Weights of a small mixture-of-experts language model, trained from scratch on English Wikipedia.
Size: width 192, vocabulary 16384.
Experts: 64 experts in each of 10 layers, 32 GeGLU neurons an expert, 6 picks a token, a sigmoid router.
Below are experts of layer 6 (counted from 0) of a mixture-of-experts language model. Rows are named router (the router's row for the expert) and show model dimensions 0-191. Each number is 500 + 40 x the weight over its row's rms, rounded and kept within 0 to 999. Numbers have three digits each.
Before each expert's rows: a language model's description of what the expert responds to. This comes from a sample of Wikipedia text that the model never trained on.

# expert 24
It responds to: Numbers and quantity words. Number tokens and counting words such as two, several, many, million, including chart positions, dates like 26 August, and years.
router:443521492512437479516518526512518493516497562495583457403433478542520462487578482485506431549446578465518545523477504554510445535486509543516508478473501457485458415492537509392524437511551536521524500495466520458526454502419523480520508508525578461493547488504550527533546518495529440441558518466543514525567525551508536572525499437443550466570412454532503455505498495438495545487505504498561500559456540470532591563530517494484478453507566537556521548463440481544557485498532501477536440485491448501461532476568488534493463499549425470473469553482527547516524478441450468479

# expert 2
It responds to: Comma after dates. Commas closing a date or building clause, as in built in 1909, and June 27, plus place names, Avenue, west, due, along.
router:507464528522514531550496491470484489436485482459528477385495510506477486531461497474529497524476514502434508494494515554462547531496424499460506514553566445606520556459521533525486528441478400432473523553503488509601426526511530477462490534500490502526484556524491461525491436455442470487474514475381386519518576499518462434490449463460447523517406500472470517479473530476439489469538465540516524482536499526526517538463460496498498493565512456426507401472499581473549538495494493490495582516511425559465458470501476496454523476500525494439547536414450503546502468541490495492

# expert 47
It responds to: Years and seasons. Year pieces and time nouns in career narratives, such as 2009, 2012–13 season, year, months, career, match scores.
router:459508472527517491445518546509481480452532548518551483461552515499508495541495503521493502445576488488480568532510544511480480529419506511557435472463445393505544442525520494503446493516500517482467452520511576544460524491534527524456475518490489546513529515475416525546451483527484509441539565451536429543445432496498510484426466445506489464511472524484508413426506484442503548609554516390516487531508517457520514478513553483472488470571499500498530510516508492475545404441527475519522521415465497474497475510473528500518567584559524503470589526410533431506517497605519502460

# expert 56
It responds to: Negation and contrast words. Contrast, negation and degree words, such as but, not, however, never, absolutely, plus and, or, and to after due or found.
router:514500537562524463486491517478504483508433566497470523504528480540514521469567410468510541536509506477500553527480506482454547497583489405515521587483541495480492543495518494415437533477468480548542474490548582460458492517481421516546550491489442506433547496549526453538557462559547491510523457491428539462551487588534502438479420426507576523466482487524435515536488469596458497483570501491515503491488433548468467521528440543517529503453460512521479560506528548510511484457499516482526479470460567510532486499474509497566567540475486503492507484601535552434441436514462576466

# expert 17
It responds to: Music credit lists. Commas, dashes and instrument words in album personnel lists, such as guitar, vocals, bass, also name-initial capitals like J, D.
router:581492482440499504521551496488529482444496488570478518512475452566484551486533457560484505545468411527562478493504477447486553513414508457523462477527442510555508450536489504538500455510473568471497483453466516571549572464517576522489457550452438481457535449437475491512553494533518481524486519513529466458490548500515441567509522443458511413504554422534463484389503508511554481555496557497545539476507552466495544492486478460463548536457543518422535543478540489496581474472451502518436502490541570440476462520476538496457573432486485521527547508466419454551460513512545548526

# expert 62
It responds to: Roles and occupations. Occupation and role nouns, often as agent suffixes, in biographies and politics, such as politician, president, coach, challenger, druggist.
router:507510532473536516474505512465438501475539498518510521482625461556557571529558426484483507545475511562499512515516572551430523425468467494520562515486594491490500528504518484579529612529534520480494541508480494511511497476442546563528504452465500487456457498515470499565498580543507547460475565502524509487575510492531558502521445493581437447486536458490436515472536502466518502508452515492499533488400495488502488489549501439519425431465556484505515559491457478568483548437456515553532442478515541530511446514495548554430511537539460538528492516476581463467456532568548514542

# expert 55
It responds to: Commas after proper nouns. Commas and table pipes right after person, place or team names, plus institution nouns such as Museum, Airport, Railroad.
router:526572476452491445615489499471529487540504498512541475487448517462489470473499442526474429564496545513465471513485530560506487493525514498488543492496488552487520466530525533528552469464502515498488587534458537522515526466500480537435435480456449504522533462450481515516480528412419539488452490442559549550505516403496543515561503503435492506492534518569491487472475490532431606537437452521534514505461501489450553567521470503476457488504554480478602470438399449490529562494423527495522412469506551560468521467518459489474469552434567517536510567511548465543525544469537495517

# expert 60
It responds to: Names, "with", "v". "with" in census household phrases, "v"/"vs" in case and match names, and name starts like de, Dr, Los, Robert.
router:479497557533468500528476531509491527548498475535554518567542472538556434492477531504501544532442442495546410508491518532512452471444393502539466452548537438581497496514508544493472462508517541537442530497513533482556492509519506447486570434465512414456429511428491546497482458472489450531409478545541566465507486456444407494487551536604489474573506521536528581521446467503463518503490543517478522517471507555467536492540459480528466404515515453469486469444525469550481531479515470535506453478462469478486485491528517512579394476512572515459490505470463480522479554557438501523

# expert 5
It responds to: Table header pipes, capitals. Opening pipe of table header or schedule rows after section headings, plus capital-letter name starts like R, F, Gen, Fred.
router:567506540465512513565538466508427465505448454537507508509442520500458441491467500481446587509503549531522491513505529522635552476509478519559491570490497469540542500500576553488484453476529530446499441460456532538418511524511506513543546465430501526553464443475551475557461518445558503527536472509501482472459500511467472405468433502536496436483528480424559487476481450471562478447476488486554513451518403496531520532531482519435528504544517523517512474498523538502582565499547550536495512510446516452484518490534508506476575406419532549440542511495495520530543454574555488501

# expert 25
It responds to: Foreign name pieces. Syllable fragments inside foreign or unusual personal names, mostly after an initial capital, such as Sh, Kh, Bh, osh, rey.
router:456436409482497502538499505506511514501535454532505478549508484457535550509434439488544488498506496522565519501462434474528543600484451524481479435490484540534484530506549495493428556532508489467548509507505517514537487561487471545539522464468596475453556534536449482528460450573461465568523465554573504438473448431563478433498446507509508453466514443486512442484411485443534473520422485579467463535541493484525471527495469469533513508529490443572588419492556510494441559528494566525484440473509550485430476532516540505509475473477473464436475485519474514561442492426445492491

# expert 58
It responds to: Geographic names, coordinates. Direction and place words like North, South, New, United, based, plus spaces before coordinates and table cells in location and station articles.
router:464554560573451478546498524498505494533473454471575439508462503476452411524510479459436478507457517537525527510487458508523533506498502411478494519491483563559512474457498527496531468506530556527494571452479508514458455461533490414488516556527532468473457533527498494566484534491485497456495536485428536545453549459536442493469533517438497544507573500552573520461545541424441470421521494453582475451535455509484535502460473507546489487527466559482502530556548555491491631472495472508502469572396511464490538482601458485518513537461524527531497555510517441488582472530557532493

# expert 31
It responds to: Place and chart commas. Commas after place names (Ponce, Puerto Rico), chart names in song tables (UK Singles, Hot Country Songs), and education or census words.
router:576534503502476474454502471549478456460501494465504484471507487527470545532434470483490497530520463478583551531467463506504493534478480503493540503451522462491449469430454470537463539534562441463477441517492559433540540513564478484493476512466454500461521491450443551539460462501462432546527545540506494504478563461486482612519468435530432455520510417516531492440530462491451441475454456444527563507479529549461566511522496433452396496498487504487538548462452518415493466487463580486539515508529494568546468461557487407450510572521492504553519531493562545532521421515462431509

# expert 46
It responds to: Action verbs, scores. Transitive verbs after a subject or to, such as warn, accused, asked, won, defeated, plus blank cells before numbers in score tables.
router:471550506490429448562419467585487544541569528473498502436577485503527458527547477559500459517555520522469568502518562421533503400414494433480475602495511466535536485490482499469566473493394518491571521514540496487519477537508496509471540521502540458500534492499414440540439561476462406476511535507473547532495490493446564510499509561502576503551499488502531562496482541589460473500471543489474458429548481493530516591481437487513488473466478557429517535510565506487482549449479565479536478573439478473520537526547551467486495477508478472486499498484490488502511472503497496510